Experts of a small language model.
Size: 11 layers, width 448, vocabulary 16384, 55.8M parameters.
Experts: 12 experts in each of 9 layers, 256 SwiGLU neurons an expert.
Training: a variant of SOAP for the experts, 406M tokens.
Below are experts of layer 6 (counted from 0) of a mixture-of-experts language model. Rows are named router (the router's row for the expert), gate (a neuron's input weights, with its number), up (a neuron's input weights, with its number) and show model dimensions 0-223. Each number is 128 + 32 x the weight over its row's rms, rounded and kept within 0 to 255. Numbers have three digits each.
After each expert's rows: a language model's description of what the expert responds to. This comes from a sample of Wikipedia text that the model never trained on.

# expert 10
router:110119116097123149123131152127181115133104151177146162089118138119108146101094114132111090157100098153106081051145111128129165099080144122126182101070096181189093124181156207103139054122109105136086120140110154157148093103122144119106126113119102137112236143097141145130118098110023096173122184125126166065085134202141137146103117084115124150098093119125169172108142163169069135170115070098147131075043139097092101123093135107144195126102137110094040168101131123100125136148147156139139110136106162040133155090153158138146137097126147155168173120076091107132130189091159128144126107112084186149142081142108110128123119126134108075088132179077182123163169112180117130129088
gate0:131122139113095115097158131143114093097170115170128176097133124190149158135110094120159187110115134125157122090122145144112104131111139122095159152122099162100100139154140137117091128050149104092117105132044152111099115121151076148132155116089137114144119080085159138115094119123127103174088132079174168092139110145089138160122156160070121066121118082070173136155140076076134223134112134114156141143056144140147103149104130098137130150145169124095119110113048125160113168087109151130099145120105090070110157113138116176134179132129123104117182168175180130134142060129083154078163155137150186131144078136134157103177110149154081145117153100164165143121166108150137133113143
up0:111114104121193108138120172081165125147111134099141115081094075112094104100200159131104132163178135146137098137121139152081162159129120096154136124120137120124201147112122112112116110134064112153147095115199081144146108072127132088177106154144102123167106121191141082134166171165146139114155171080117100103109073102129107102109131048180121159125162151179146116078070139144085118192110118153071170111132090179078077106118118139127168130051133205159139171097151125088150069086159103130128123111156150178108085160084144117095141132099157188185112166103128074157136114154150102197081140148134070089141121123148108138100147115137162104126133141100104129164131168100131154177127
gate1:155101134164120138100092177141127173086136075124161143094084179087196106139103117199087164127162117087139093136146130158118078121126110189093182197122096105060137100097132158088174088066078063129142073125105178131145154101140085144115111097140099079177141110070101185107100121125159145163180151126166161148167122163103118203119096185095158139143090166120130130085113159116155147117132150126083113117179088115160076159142142141042097121130117106103185206134143125070128092130174101078121170174152079103223142187099151113071180125092135113170145101113121152149129108134127174119130176134071181051132097130092107105147120138035105162150137119121133138136126137139154132137150
up1:154117164156125086135108202129114094108110101138116134095143172082116168171121127167138120136083131141127105125127086142113063120099143193135165185230093081137162096122145175113206132125156177133111122115160156142105150141109176179115149162120148098142078089144080146139121133166161108165201182176118179131172109115105125149093123182118146153152092081158134102146199161118158131089182114128101131114128167127180129099156133139106127101135138087161142114122135130118128152143154108159169103131120159030218158154095094116145155121106158127114138141134093131107125193098093103088120152095031131109127088159135091118136121139102097132139100095172164114138118148109176137109152
It responds to: Numbers, spelled-out counts and units in measurements or stats, plus hyphens after numbers, as 5-year, 25 kilometers, million, sq km.

# expert 4
router:163133132184101078126157105150122117140089118116115120149106151100108093077103145125138090147107055083139184195107083101109173117113122150124178177143111147106113136139142142152124122096090156117108093141159130180109214153085161133145148127172166175117125140140070130043115173120193187141123065060146153153171122187114148068167152102111137104148158150140165107127157130162092090079146123155087184183132210100131168108158130113191130121078133148146195097132111140157102123159147121143144137128190098182138123080064171107104134169170083123080111087182142186120166070093119175107130191158160110123131162131162110148115093179125124144154166128099082190130096121159133155120177
gate0:095149127140080091100053145112142092149144115188145101099175112140098133130044100178060157148183198133141102159140127210152194208139193141179126131201163140163097157071127150097136136173183099021105123140043146119170103130124110158091104118146184161128175067122143106121149109137124167106137194139067153163125100069185124123149084025167109128112089111148180153154145128076118144093110201108099120193130119123134107122126104168133136133173087128106162101181160183111114096125152115079115101134098144124116120121112079125147154089181076124109147161135117113141121134120203068124108151161126077125140194136161115109153060121078131131104106083159097150120215100143155092115154
up0:082109117161094104128185172149110150161184151138120147133153105136127102145120140118094125111165171131114082139126128183117140143108149129184125109156167155162054158119133099127162134147189142087127099142104167168126133099110126174055141112097158086125195132125133128083124109118142126136127149135048099185113108120103141100098145095093101104109112092163105143157125122095150126131073186144050142093087081163174138155108143163129173138165112153118145142075122126082073132168148135085099141169085111156162127139119116134120127116103114119099162154102091101171092140097118102119140112151138112101161143170194142086163098145091197132159136085166106156148149068149141151131169
gate1:136133161134105114100142195148164102113145127144132144168111144071119085141111139146067171079145124122092089111087136169163141161095139126116099144137129103129065071124158113137120131191160169131153105103117112193152193066126143096120120122147141104163108076157150128086198128162118104149091153132167119090112111114124147114149176119119109161099109099089098062162140155110100182112100045118105178108154197066113144150104154138126112163040112163136126146137101161119149127197177128149118156125116186103040058165067150126160127144110175157120136107124057132095124072168181092167140138149120097132214173114162135154167114134082179116103153095154145170118115200104105140085172
up1:112153150073142209183105121104123192121110109125080108122162119148160135104155096176173132097147160110126101092145147138106223119150100127165084179128133145113192169165145180151147166139097038154127116149130156185090082097091075160171127135137131114145123160149079128114117092182147113087147097112179156123101112148079173137156124118165126087163122083163216126113132132166103128113143134169121147096149165086141107070117123150123094159102120110131134114145137133128110158093114154155127157156124138109105131084113139173135097093148092155131206136132125114075140100158142169118080092106090111071117121121162135126139178112112144160084214100098142171124132076163105148129055
It responds to: Line breaks, sentence-final periods and closing section markers, especially the blank line before a new heading like ==Early life==.

# expert 3
router:124127143187045072163147060105126107129209139104109103131163184133111178163133109097115113126141159135143115124093163157107093143120066147156149099137218142095170165188150115109145131134187091138135201133137197110156092127097134128095178133102173157147090122180134081148179162153116106131139117144087115098170176124114037151138159157121112133121111072091123140075151161147184151092125056084093116092087192115104119127132123124168131127096072126062161118144125153108128120081139096119149204091138159120103138128151171127186138143153174091111117135133120133118155159136106086088088109162113145137089094138028160147150114153148081144123083120169147103115139137137157121138135
gate0:085133141089120104105103085067157125108171177125112147105056118158160116108148153115158094098153122140136099082098075146130200097142133131108122166057107140165122101163167125152141104089134112125098135098168116126182101096153106137114162149142113119179190087160185080126116124099154080125117116120120103078172135126167149166101132114081113089158176113093030186148086151111128128127036120115122056136125096078135171183121102121158135160157126146116171102128119102119097062132179103139100107140152124084128154163166101141193146103084139148169121143091189165077123124191103122129151116089114114144087146152097128112112151094096167099156165123186144152071139099101186132042106
up0:136106100164102172117123140173097143188106108088142119167176115124077147134127119159152140080103147133117147128116155092119141165096149135194127105179140147122162138100099123131090122171095110108144113127089213124110154152135120123105143136127163133120101143104100163138147115120094156103153142163151153166130146125104106101130093136127165181140117147123169029100168150158100158132200129150120188147144130174130069118157113101119098124097154128140072133131149178053105174122042144145168156145138142171124141140139159125113098133158133100095150093148036107166136101084144103107127159131138135057209097132129103156160102155122127144104129161154129110150097128120084147162102
gate1:119098113086093157160119101114100086141106142167123138157147111118117149139072084114109091130107147163116061134089094145133108149163119151187149158144070065157113107153122094099154104166140161105102152105138112102161194119113176099137075225097070166100143142129120129137138162181169134135069128089084073130097116146177147117211102098104116176122132150178118158163086057154156181106127143110132156088132133088153125143146150132104128127118106138148116110133139170121079158152181115119125114121124141129078116120141157062210146129083127090152048066101093130157149096138113087140106158118132099161185079129133127085128144159092152096142143118129084099108137148052117088167080
up1:158097145135176106067118219117133176161162101134177123141107096152157118122123086099148130064158115101090131098098121125132155151055104136131142130145192158128137184096139122129095154129137092133130203148083117048131129078132085138117143164132098096097112203079158171130098116158156124158153112110133047117166162108135114095173114090140146119172125107065130130129150143108067101103153073091114154093092114095128121159141107163136146146137124103088076160153150210095143106122118138116093200130104113142181137165178101130125121103154095147149147118051110112178133146098089157086165132142167169153102173166139153111085145111094097057140126127125125134089234144170170145120100
It responds to: Commas, relative pronouns and copular verbs linking clauses in prose, such as which, that, who, was, is, He after a sentence start.

# expert 8
router:131129123151155148049142184080164171150180083188174131094144073132139113213202150201093190046168171111118191153066081136126085152175175093095079127154158152094098108077160098121140167107133080062108186106137095077148169150167140131105121155133135112199139112176089112079126096184149135123190110113110048128088081088111142128130108166148108117168134129096150068105116089123110164164089175195112093115129233120133146099122178141119137146122137124194118122127080145113162087114114148162165167132143080124120068143147090128131108142116174137113145092162130051141129161155089086142159142135162128120130167123128152117168050079134141144151085138165112135161140157086121121135148
gate0:111129092179119094158178154142126206078098093113123173100122154086137098116211073139134127117120124100129156106136144147118153093120099116142158169166136123114068111106112165192226168101124048115146071130118136121140148130168179085090103153108137123130114167060132115182151173100172075123163139113136178107127084111134158109132099102149138114124094123106087154165071109115089123116128137102140135166169104167138082139131097139113094127127138137080179101086116198155104089146193128142069148073063111149179156110140130129154105124087163128148166150090098027119114161128110087127194115113121111103077131143137089113136106109101174158055140124108111120146158132139101146081164
up0:119099083105072151095120126121116078169174107114123134167199075087141156160064151133135159131164124155101097087154108149117157166122191144123112114137128136140080107136165158109115153140153144178140175092114151201197059162114100121087196132185148135129090122077124100094115113131056118068107111128164144114126152129078129088106166141124158170126190119150147155142094154146175127098119127096126169095030151113126094176112134124121194133128160175171078101121153118113142112161116098101138113153067114097115128138063135122108139120121113136109102135124183112085204101168175184108150174151090044127197170089099152094066100212187164157175128156120160127104115150157138103082187
gate1:100178179152058105114100113126081090060153097105135142098100144127106104113121119136149110120088153153140109107087095141149086165168151137143156150108117192174087147114152089128164124090151101105163143157080081117136171143079070110201200170129171100165162177086111127166111079160124142116116131121147081112139144152186149149156129154112066125136126128127128112150145143089138127123132150101129124122051140082185097111140138185125128129068158121156089166117104097168081145140130153114117138175121108147137101147107038096157113135144051122100146134123133108178115126113113085118126116083114143119149140121138128095168125101141233159130112111067116074143117075134051170113113
up1:111077152083070099153110112104116162125109136202095126131118117148144121089126164166154125154144106102103168089092054151112160150122121161174032108064137111099136104174155150102145126119120161069157104087126207163173139098134108115065078163172130109083138117137112140132126102149155092117152102136142090123154095103105081141138135137175196105157110106162104102126158130131152111125179134173158117184225167147176135179104120052078142147085096149093115072097210128083133154140152149162135166110149159144108112127133146128150144125173041162080145117153130159115112094115115159135149113191112069100169210093123156130168122068105098107116171149139161182117122098156126129120181
It responds to: Interior syllable fragments of foreign or unusual names and terms, e.g. Montpar-n-asse, Citt-ad-ella, Pomer-an-z, neurof-ib-roma.

# expert 0
router:138177136155142176127075136099093147124109128074080119186138160095152186120100127182085129113088166134072078104213198150141076178170131138143089173127127160132108094113073153093084074088143124142159126130095102090119109104202145129127115120164073083136146135157108142179102167116150118083157133159106176161064152083172118086165092127178160150130122127118074136125083142145108091148141162125143143098207089158141155123177073176112141138137148146116113167193134131178130107131152151096103138100170181136120168145134145114122149113116152055128071140136146184087089106101146152136169115148104054114134070135115147111107169136125181139160146173122148130112072120095142101127092
gate0:133139149085133105130194252135030133091171153142092108119126115159107168120185138173125147133078155145081137083146146122127134102106138046110135126152160169147116087119093151190086121085130147085145120082178112141112129089112090112123149153107128138115085118141150162095145124121078126137138120137109109204132106149115149175150161156119004137083054117139119103184095114099139116098168115088098134158177091118075174158155120120119144154160159057135118145097138050079150109099116137123134148131056082130169128121114177173168131110074098126101114110115107172148087067139171142165110125111164094087112135095170139144163091124115118174138153098132156149129125103094107112127169
up0:040094123118172106152069078180192132104068155155140178097081135100088116115145123087126130140149109109120134159172103101053138153219131130083096142094126126168146172155140082151110156145096122140187113134166099114140117180136134158186136067105157071137147152141061144138165098113145147110091107147120124115144127039140086150117111131116156130119138119111162164089038114092147147102062143126096142129108151107149101113095095167112138141124176207143149131190191126170074125084114149125089074150108168116131153162181143112130165192110172079131144149076130116136163198189116102099160172167166168148111142103114128109113146111137139106149090191133138082050172108138105128148143
gate1:087140100101154146146151066193109131108111116146121132127141124082155117076147153098086107167102069135148120133152099162157201140109129083130094146065094145061150221130173120123118135141110084142182123134147156139181173178094095147178175128160171100121163097108171096142175191162089171117129095092062116072120103151091106124145078127090143044117118101174138207173091118168163112120156135144164145129047124132116129130118130115083090087114121143127111128238130123150145125109075146120175170127173090200107120123099244172135126139167181147186109115103144130090107123157104146117125123093131107134123115064094147095130179106160149129156090138093160160203113082078109156113130
up1:159206203133109066112155097114084092043078080139106109185097136122132188120127140131161096152155096104136110138080104166152184201147119090151087155134109101060142135136109129159085122136126121131142103151151101169160136149133101098165187146162139100097138123128175118144060116076149094103131117108045109143097108187118188097121171099120168129173075172163116146095137135098132111106138137114128154131117124129083053184121134116146135145082120133149164137129121099116147161175167225136146157164097073125126112122162170136142161125095190081125172148165126106102134164108155128103122110100182103122160140133143150167116137096152150145168189095145108141154128136120151141136098
It responds to: Main verbs and verb endings right after a subject or auxiliary, e.g. became, released, won, jumps, cackles; also participles like featuring.

# expert 11
router:064130133128162161057103127100096087190159137171170145129089128174118211138178112142134159073122163131151119091125121162128182141114166129045138104155083090132151122098170110144132162134109162150122171077141101102144175144167078171148108133157098118153156096122129100174137100134148158205135145103142074134117157132064055167125090152154118087087125112128109130124100108110102111088134115105103089171142134081114191095137066061081094110156140115141099115074095135046161127079163129164097083082133199127115082129083127109144149115125081110208076151138155100088165142157139129152100100112119142127093106091084141109095135122123143171125115174169149100156126104166137114098122
gate0:143113105169088093130057143059136116140139110124106165031138100092068157107129103148096219166097136193131158117122116116161135150144083139167109153162156169157165094119092073121119086158153132126126133152061094135115107152179131103144098141158131071133139166185143083118097192125102143131116074153165132198106094083127122144082112099147113123147113149132149178150110128132084069148088116101097131174136109075103068133122095143070126090109101158131148160177144118060118142139123150075114124083088101129163109101128123063126149120140176136096097091142156167112097104121109133064141080123151066113164133137151135117167179086113077161101073075193174154112123079176150138146169
up0:179140142123153114138094101085206118144131109162142145095170114083105198135122114185176084112153114111115127139167209108164094117222121139167173138107153133148138097108142165123135104098071111127109100179058108190104074070117135170060088106097170087144108116149125115113116146069126159149088152168142079180118145082129122132129128107133150159120115171153189136141202108093118116084111131088085129090125103101140092168170118108096138126021129091126131132181115127099106120079180136115118119123105086049153129128076189093111076127119101097088118150167156112111142134153070174121104079133156136073104138107127140100130096103132146097123094127081104071051086168131156158132119
gate1:124125145093039129180151109114134150138139101117123147128125095114087170172095160096181120094126143131117106129131177125182159155148118115091178141127082114127168131151164122128105134119108135124129139133200121125160163124102114119132114145108110094184104139121074115080101184072112096120159107146085134155111131108130155088182153101182255128166183090151156153098140158135043146141089211154145110119129119070140100130174131109126099139078125118134136128102131129082178196140134082143074115173121142126136153090168148117143128144182178154147100186151103130206100131153139092083123130072126127125093108112093139084045189075158118113131117118156123151121081062115150118142123
up1:126123145153056129176136124089122165186124073131128143145092114128126173167088160139156141117100174126146110128128124126178146158164130099157112099145123138136153133163171158084107119112137152166137131128213119151168142119092104106153116133109126133199132099126116101075102203071070089089154106119173112102113164044142129113132132075165164122131171075155167151095172111147090181137110162130138110127109108063123081108161103109134140157044156136118116099145137129081157145145137115158124151182119114100177141073123147132137137140130168160140108209127126100176066136139078114135167126112131159116095066096108106136067190048145063063094152106181100173106076125091119092152100
It responds to: Final pieces of words, especially nationality and demonym adjectives like British, American, Dalmatian, Flemish, and name endings like -well, -onder.

# expert 6
router:176155078145148058130157169101123030121111092182079126041100064147169064108090120105165177135190107083145149141173173100131128117129121147122183141120096094090127106163119123139127144119105140173135080158091102163157109095115066124093107180185119088062094117069147125078139185072140126119084176128137138175126077042085161135094152094170163092182144189165068138100179085123177151119082137093099187155152132104109094139101110121074137087138094165120087184115145106153134137112074151117142108135101127124176140145115097150143132121086116132178143097117133131164152109133154150102135127129145114099139154145155082140162075088126162162104154131092126174102093162144133099162143
gate0:154091121147038155110133086063106119191108147125131102115110122134119077167053120162159157038127105173077098120123094133121147128149134118077122157089162111109157163091152105145198124149140177109111125135190134118184178144101132115134154064122143101156135183194130135172113064151129101172118132135101090137171142128185091075095168105130134118177149113142187124154112130143148146149119092104113139101135121099120117110122100227110138130114162141066168127168103122156156061111140118135122137133114063128179099096134130139103168190114174126165159124135100122049093162124145131154128191105137130121124122126138142104111179144209113088182109072199124125152090128092138124155050
up0:114108102156125143104147096128151122168090137167169145197215144101096115096084081146137071157173131079134159086143106158144083159128087082078122088131092108090129124135120172094071150188122134102170156151132131115172125080136065123158102157125145067124113106166080125094133114081101195216110117084131124179152095176163191135111122159129163148122125118070118126148132145114134113112150140107173117078084101142102146138096088144108076083104143117122123154154206110145093090157106146142091175126113090127086150112093132113080086174120168146153223156165166144125076122136171100119075059136134128098107107147128089125062101119112158163105103121183121121114153110124132123124141
gate1:086097124150123179141051137106142126131144085133136155097109139100084120110057129140123090109136138169089145085133167076105140163190148158055154102136141134153105154162103078073125175134177154078139110119131127095181149145164131096137136137113138096118095187160126133103122151179116179156106177181091064133097092129186122072081154129144178142166140111138129175104130171132140094096166130154085164128134100060140088133110133184126128133113125091115146173181151121139123180155136118137092102096134169116125115144053142151171116143103108131171133120115076083084136104116111123156101104149121116118103130226104028153078122095101143124145067129140146133111127091161104061132138
up1:119090149098120120127131086088100104129169093120105085153128140131139090129162128175084128134106136117181109094070141183085111139109134094102189111112067145113177052203099176133162137176167200105092127127071142205121190132135133167080151156143115112103127110111102143151099115159139112172107111109162149122143073199126109141166146175167116102131167141106151117147113204096095156151163092134151135121139124140125056122091157152167109154097165177141189151117115084086106164085121133138153118154110168140118105141122074088116181057043202104087171143142107114132130125100128143137054139133048092113112139141127188117188108190144169151133107117089116142127116132154084085130149
It responds to: Opening letters or short prefixes of words split into pieces, such as p(ledged), en(ormous), ac(claim), dis, Tr, Sh.

# expert 9
router:043111213089129209147140100184085113103176090087117137156177111129158136127198116110124107128113125147142171105143065101187106179149118057081104118121165128163152139057072132125178133180163209117086116116151173092077223185139145155139128054066163083120096161072137133161086144076111089068117116150172157118150115104119177128121115127088100075101073122170121131138109148106134155076139142072148124133124111174097082141109124099127131092129096144167158111065144101161109126120138095103131116149107072134099099137111120148144095135110102175114170140136103154115140133136093183148084118131114153161161143095174117142096120140152086088109141207138144142114163119135143126118116
gate0:158140113181118164132118119127061146137082184095128081117098098171115136121111153099167132086223144153122081087140122092163154114142134135136145132137160102131132154079155105140145134189094160081128169150107095173160143120195113151123147145139143149091141151108152108135173195119133102115122126099101097170138135074112132111144124075091105158122130119098157175067148112142156102160108148156127167122146188184141133131185137138128123060144160119187136137177100068141125123167121157148127141120135127106106138136184062150088152099131185094113134143096092128162120167065125111168160173140119159135149144119133140126113094097127118140075166124198096148181149125118098145141154
up0:108097158113165094135105178072044058121088104163161161071111093149106091157179157166147135162141162144115153131141149104113117132141173131123075112186179106188123046153148124086143129082129123164128186098133132123125092195164162126133172133091098172112076088116173105106121132106114144125156062062139132170130118175067096142155121142109127108137163127094088158141083127070134124127104112085114044123200105078144113128115105159192126110113085151080120165105127092114168134143168124146164046154141097110113116105158153114141153145101198112123145145216098104127109152228125175106107058085122142118116185154159163047075201162091143123110122143139093105129101145156154108145130
gate1:080120180166122096063085139099194121136151134131078133138091216120128152186154122107055103180095149079152106098131147073113125121131128102128176133107131048176126117129108049127075111141120162130133142152117197108093130147149162185113180117091163161110115093181107125113193063172126047087146106103096165102141065106183112131111107162066172161141137146200117196163137173122160144157071180118111151162135172098066135087148091115113105069112154124131127046106150111154123183128167107184149117109150153112119151121077118162118152127107122154099107162160118124176141117085127091124102160145127105108147120119106136090187052137123136104151117125108085151154097118124149155145159
up1:118117185148111142056133125108122131169137188100077171158101243100100160123117092107085172141077151119151130119112196052118115073159109144125115128126089069156163117149148053107083111129103146147072132145115177120109126101110172159153165121166143138093110100137137105086175079158119116091138100123135150097128063092161127116060136159071164135138127145155185155160096168129112129134135162091162129127100167123080077133128118116128136055060181148097102101084158123138108150100151092135148126104112152136144208147053145140093165140103125139109109146150145125158143129115138102128150134158114133095129158162113131123216065130148129128119119109125099132169111107086145137164198
It responds to: Year pieces and final digits of years in dates and ranges, e.g. 199, 201, the 5 in 1995, 194 in (1949).

# expert 7
router:125062076146065073184134154118116132115161157074107145138170173122132122111130138076181140131113141119169130153145156138103087082078118129168124107159137112125098147158123114091109113166122114136178135093093152175112057141064161107101131159103113103113114105182141093092138083228161162129133098102125138096171180125181158176105148127135107213149147154104164146212190134094150166091123129161133137142148072140196190161113118144090102157167113081098139145098153168120139140166130111101138146165137067114142148115132122128123151089148129094148076145125102124232058100117124072149125152149206130105165103102108140137149148124127123102098087060124156103102127166092106144108110
gate0:155067123143108107051227156156092121124090079051144084098103107143076071078059133120131173115111156069162086089074183051101161122104100109196174134160129166164132128167148142179155107086124119103138148082102131099140122149079128117123063104117131127156118129090150128081183147119148085149098135196123063127116131095108086076110160154146127139154098200178123080094098126154135145175155136113123136138127076084129156107157115095114130066104104107146097117135160203112176094143144081123121143110115122121169155177119124142123105136121166098140147112141126112109164137186182171163141097113142126145174135176127150121164058148088097095125109094117133188130102078126156145094129
up0:121183163134124124176118090128172160136200223134119126118073167104103166182157114129104114096164082190162132165144151118180102105156111166131128076095143132062100124097061210107091114137154106178073093142094079151103144155143118166185181148068145129127124151093095117205077161114080130071173210126136108085094081094181117125129127143120112171121125104151106152115070142105126115130133144066131169181081132177185098125129110201135130143137129181066130134069073119145095153137163116148136154165147171103155124096079129127129113130130135137147138114095140150168115145063144086136152111123119137091131105108115136129104124119170116120138039171138139091069150117140075106102138
gate1:117119150110124149133165070121107181102166083174143135090131137157123191141093052137140168154110114078126099111131205115073109096114153127066180107112124136087124166119161139164109090105137106183114146157140130159083122107073122097118096101101132110134090168217120118137110130131095137078164081177102118139138116124077107123116120147097109154144094130194106160095100130128148192110118155107160102050095118147134157129154139132107116171099153108087138103131128092086097137129167116112169074102076183158127136121135143053150113199115154144141099136123067082132136120129112151100173085067163088165134128107020158093108138120130145089136123113111143183163177127068130105110181
up1:096106146191132170110154133154091116078124077136153197116154152181041113128141074140171107132114125136076123113120173108056147079136155096056123187143134132100107150137150065117141161136131132123087116136128121164063149144109129140125100132083142117129128196165141116158085094080145177104146072166110165134123162132080187166116183110104121190153117107145116153129092164138092179093158197130134126049172131091139159120102121110141080140071143086101152107111118111119191156195149138103167138087129162200082155137068130098157075129116170155174071129082070065083134121061151124138168119110132161124159188114053145173127126101154155097162125119109188146198138130052150085089196
It responds to: Prepositions and connecting words in running prose before a noun phrase, like in, of, with, from, during, after, by.

# expert 5
router:061145116079137151165121118196144160106095183109116126164131126147145116089128114109145132167160103129119149198075111144138154104137080115135097138134124081159092158120135111162127180103130123139077138151127142122067172147131122147157113118103083098129111171097141180084089124117077072103116129153140151141145104214104160117122138105095089148089144054169072057137098089117129117132163148150183128066173125131082103135111115118159126131172147129120102105126092134143095173160101138100100114122084104150118133112158092131082094161104151175126156133092099154111116099121161181133110120111103149150192151128146167126136174152119114112122125135116140077096143124069134149111099
gate0:164157154105155137102091100114157107160137169209097120193148096116140129114129093077145101090133067143155100131125124147134136160201053041086138150099141113126136124139082110188135110136133124116116160139133151142122088211122093189119155118143140121048096167138083140126135124067094139144115124145116127134168091141121132138159112125176129105060162092152095125100101094120167127094063150100148078093146191083166139160101128112099144216139159157080109076146096176081158139140085203136127164114136106043115189098163094123187143172151165158067126108161148152189097121123110174166120121132102201155080108133117144094058148154127107115127108129130130096123117129107116169117178
up0:153165138109136161122139135107124117110136121122163137131152045117169125158138118133130132107149134089107115133170187092092153120107102128117154107134107172153154109120137130097154118048142110121125168106170134191131053073071131126177150183042079145110161152108141063114107173131162140069151118123134121052146110149168132153133111118184092117072097189078137125120124084153116142116103161157139134137113165177134111122078176098105155140127144117091127159101186141189127081143112101098081111191124205122193157097194097195136165151112141101080125125062083077124132174138124158121137146100189105092200073169137154196143160129096093194124139181095169116154102172051065118072141
gate1:125134147081137150108204154084078110144148182167163103110147123146121131097084156159113081157128119144169095138089166096129109196124114136116164145145133118071135110137209182158077150178115119098079143136078140072115092196128166130137104147117152105157142152116158141105111147138130162130112108138156104153118105125107107172115089105103132144097126073119058099158141142176113154120121112156153115168115110145125118151131115171149154140118131161128194109138168156087210133135070085142087131120157139139171215122128153118132113091156170119132069126163170117151083166114164125101142141186142125110139124082153111154183133131123082125144168115141176144150149075155116106068136
up1:125126148088102151162185124104096158163144135168092162111145127144139127171072168135086093151162204140122141180090124127116131109156148171138133129101069164105140096177126078152136109174089133101105144176067112113165094166117156123150119163163085104214142219169208107162088098145146153116124101096132131124140052166141144196119113131127110112104137139086143186091147075124117118109132125157146112199152133142154173162111070098177025161080121105053164084049142128122125142094137081144137172159140116132187138139103126108099110152140169123155076123131100124142138099133132154102119090132119051139080100171112103117193105164171178104072211116167104139094190083198135179126112
It responds to: First word pieces of proper names for places, clubs and people, like Spring(field), Ward, Green, Rock, Mc, Ros.

# expert 1
router:144141144075168134131112119181125152114127132066140093160066115130115104123103147111094075137077137167159155176110117158155174116218161107086105156108095107155104131069112133170109096126138147150168045168184114193120162131191021111160130070102146161087145112093131150153168156116118094071107183177153130151091093140147123090150141062083147136125089169150127173155111175099085124169144141173118119169173135172150164106140170165192107152117162149160123118111126086172097136094114114125126103158149112138159169157156092164089168155127158195108161110100112073112086066103128179146087122086073128125121173146133130129101164161089156121137139135113073094134187040139100086142126
gate0:164149173197149172087177105128089091153126130126085113145099124125203151152092098134026114120058128099121083151138124190134130115086186109158150174140153138162088165111088113122121120132149130139101152093095069142103136105084106126090120109081137123187170103138161180118117157117119157154125128174139039128109101129130177081093161124109134131145170172138126137115135130113155082151077131198123101177148137135179137080109142136140162109106108160126099096113116107117151148184093109068139127114148165116142160154122107214193069107160117126175088126139179174109118131130102147117079112118131178142111111157188135116132099148114107088147034124114129093105132118130114116165137
up0:140101123147134176093163116158125172104170193110146147152187079177082090159129200172134200105095151150140150088114104089118149133120136111094126150111189094151068155129125112141145122141153108153088130150136164113160138150128112022121057157141149181052182128143165119126124069127169149139152133111158117054118137121137136107174145132151144116094094139137094053134131103149162130165149172052090145133205136142137094152153127129124135135128112116174168122095173145125088142177153140130094149085065121125167114115137151104101141153125103137113119116140112174145101136143104163103163126098181116140133126092107084162119108103153130113116129108147117087153161136142090161147059
gate1:195166093102128193146123192106131149126148135154176099151153142118095103121055090045129150126151125119160164082163057158107125121067156122190123122128133116072197096148106158101110141143144134099133187114127150144103153150056121140131124123122152078144153136189156168108157135131165171094106178133167073106136163105149139067147112121167131114134110070136169133113153139157109099124134153113064123058155116138139120089073115143091106118048089128124138111072143115136120151113117153151119161120180113077121117134114139081160132211100140156161132134155074117098142108142091152104111126134166115078163156188127099068091093134075116117089101113190154087089083165111107127142147
up1:134130153156061186151120073129071112136073119126153134140153120097161120120150155165132125150137105085113145102184144076108172139127169179124111143142125136185071131106111111132161101103096105134091102092119102141099046148150181147106134095115089146095127115099120094119095111103127129124154120092099099171141136112102096255064143088137130171151083154096111139163110186106114148100096123118159156128077078162078123129126135148081164143159164159069144130105128158180140152066116186137051110143134088152149113186147148150122133078156155099137051100111138158139067089133111148119121142174114114154083099118132166103117168125179137108167160129097117174107073088120114112107091
It responds to: Field labels and section headings in infoboxes, tables and lists, such as Production, Total, Personal information, Date, plus apostrophes and coordinate marks.

# expert 2
router:175118142092097139153146095170129142122061137097158126135125175099072127093133159092143082167163083136108042126128101097093164098117119175152108084144141117103197137121138115154118155150115134080176125154138104073133078064092179095161123145116098170174080128139175177133109065119127153200101123134136092110116133150132143120110113201088121106091168152148175145174109098131171065164128148121184094110084080136123095155136187169111048150174134081136185108180170136080111136138138095190073120131072142158095106153122154092071055142144093159094102157113181122137174198170144089132168113078122136122079171156169104093115172113150123105130167095150093137155125149144116199121143
gate0:128141110198121113167165089147145139145175118150079081144167113140100151162124092044119150147106072100133130142095161100045112119128134156105176146159068094149073121111158103107143084150158123143169114112068095111127088132123095167138094163157141118130080089161119202129162130157128179180141113167142133129178093119091122095169153112121125174164132148103127140126190124153112067118115142123151054159193068125123169140151184150058147147151174175170127165139127121104181109054090076150098117122108128124202101174139142161107088116149110069174098105115161138135123127155101113054125118118200097190118146170086104168131094134144183097103112136088129120105088121114131111163079
up0:091081086147155124157111120101107161092106092108146175100142148144134162105167123096096127099092139111096138170125157077147191083112165104136112136127076130154255128091064137136140133117132132189138136140151088131102120122070127077188113104111149099175139136088102164087114135086102119084118154143125122115155153156172161111095084091117106165153099152131109143180035129222155152107086119156093080079133138129120139132117180098143123131110122105112121191073153153195139132155166156146118133168128145137108135114130133100112151166119103148134128089179113083119177150156126170157120097123075125101154119145106125129118174146131093160088124167094184141149183124140163135073131
gate1:103108165147153152134159126051131142237112126186135066084124143103097122144123087149110137160154140081147057027113151098092155164095251176135101137054124127069181174137148125137144133180101106129122173155148111103161144075163110071161144082150131137130130128139110127110119108100150090144181174148131113116145105156128115159082131176122129147142139148116113161112105156133125097143092133126093160082137137158146149111178117111030104127165165127132102194119181060136130128073092139211128140101103121141128026176099132069079122127123116082123101143143107161103062153148131005152156164193135134132119120089061163144131178146145159114111130131105172111107122153134134090112190
up1:102125113113118146107117152122169149090133158063160146136133164187132152136158040123137110105126180153155074129165120120195038077171099142148137121146141160156129135130100137153141139106091190104075096180148174192091115127087108144129139157149058154126106139169183147163129174186098163169084149121202144163155139114084126145152101149115142155110145140142136095157099176127074094086136134138082110099156126126144118164083061080125108096114159076123142102137108086157078096116136156119183151031081137132126130143089156171086162112078122137143100138119140181130137104147093147140112091180134150075172130155162127103139135136151146147172115148152102094138148082121148138147116
It responds to: Table pipes, colons after infobox labels, list dashes, heading equals signs and article "the", as in Nickname: or Preceded by:.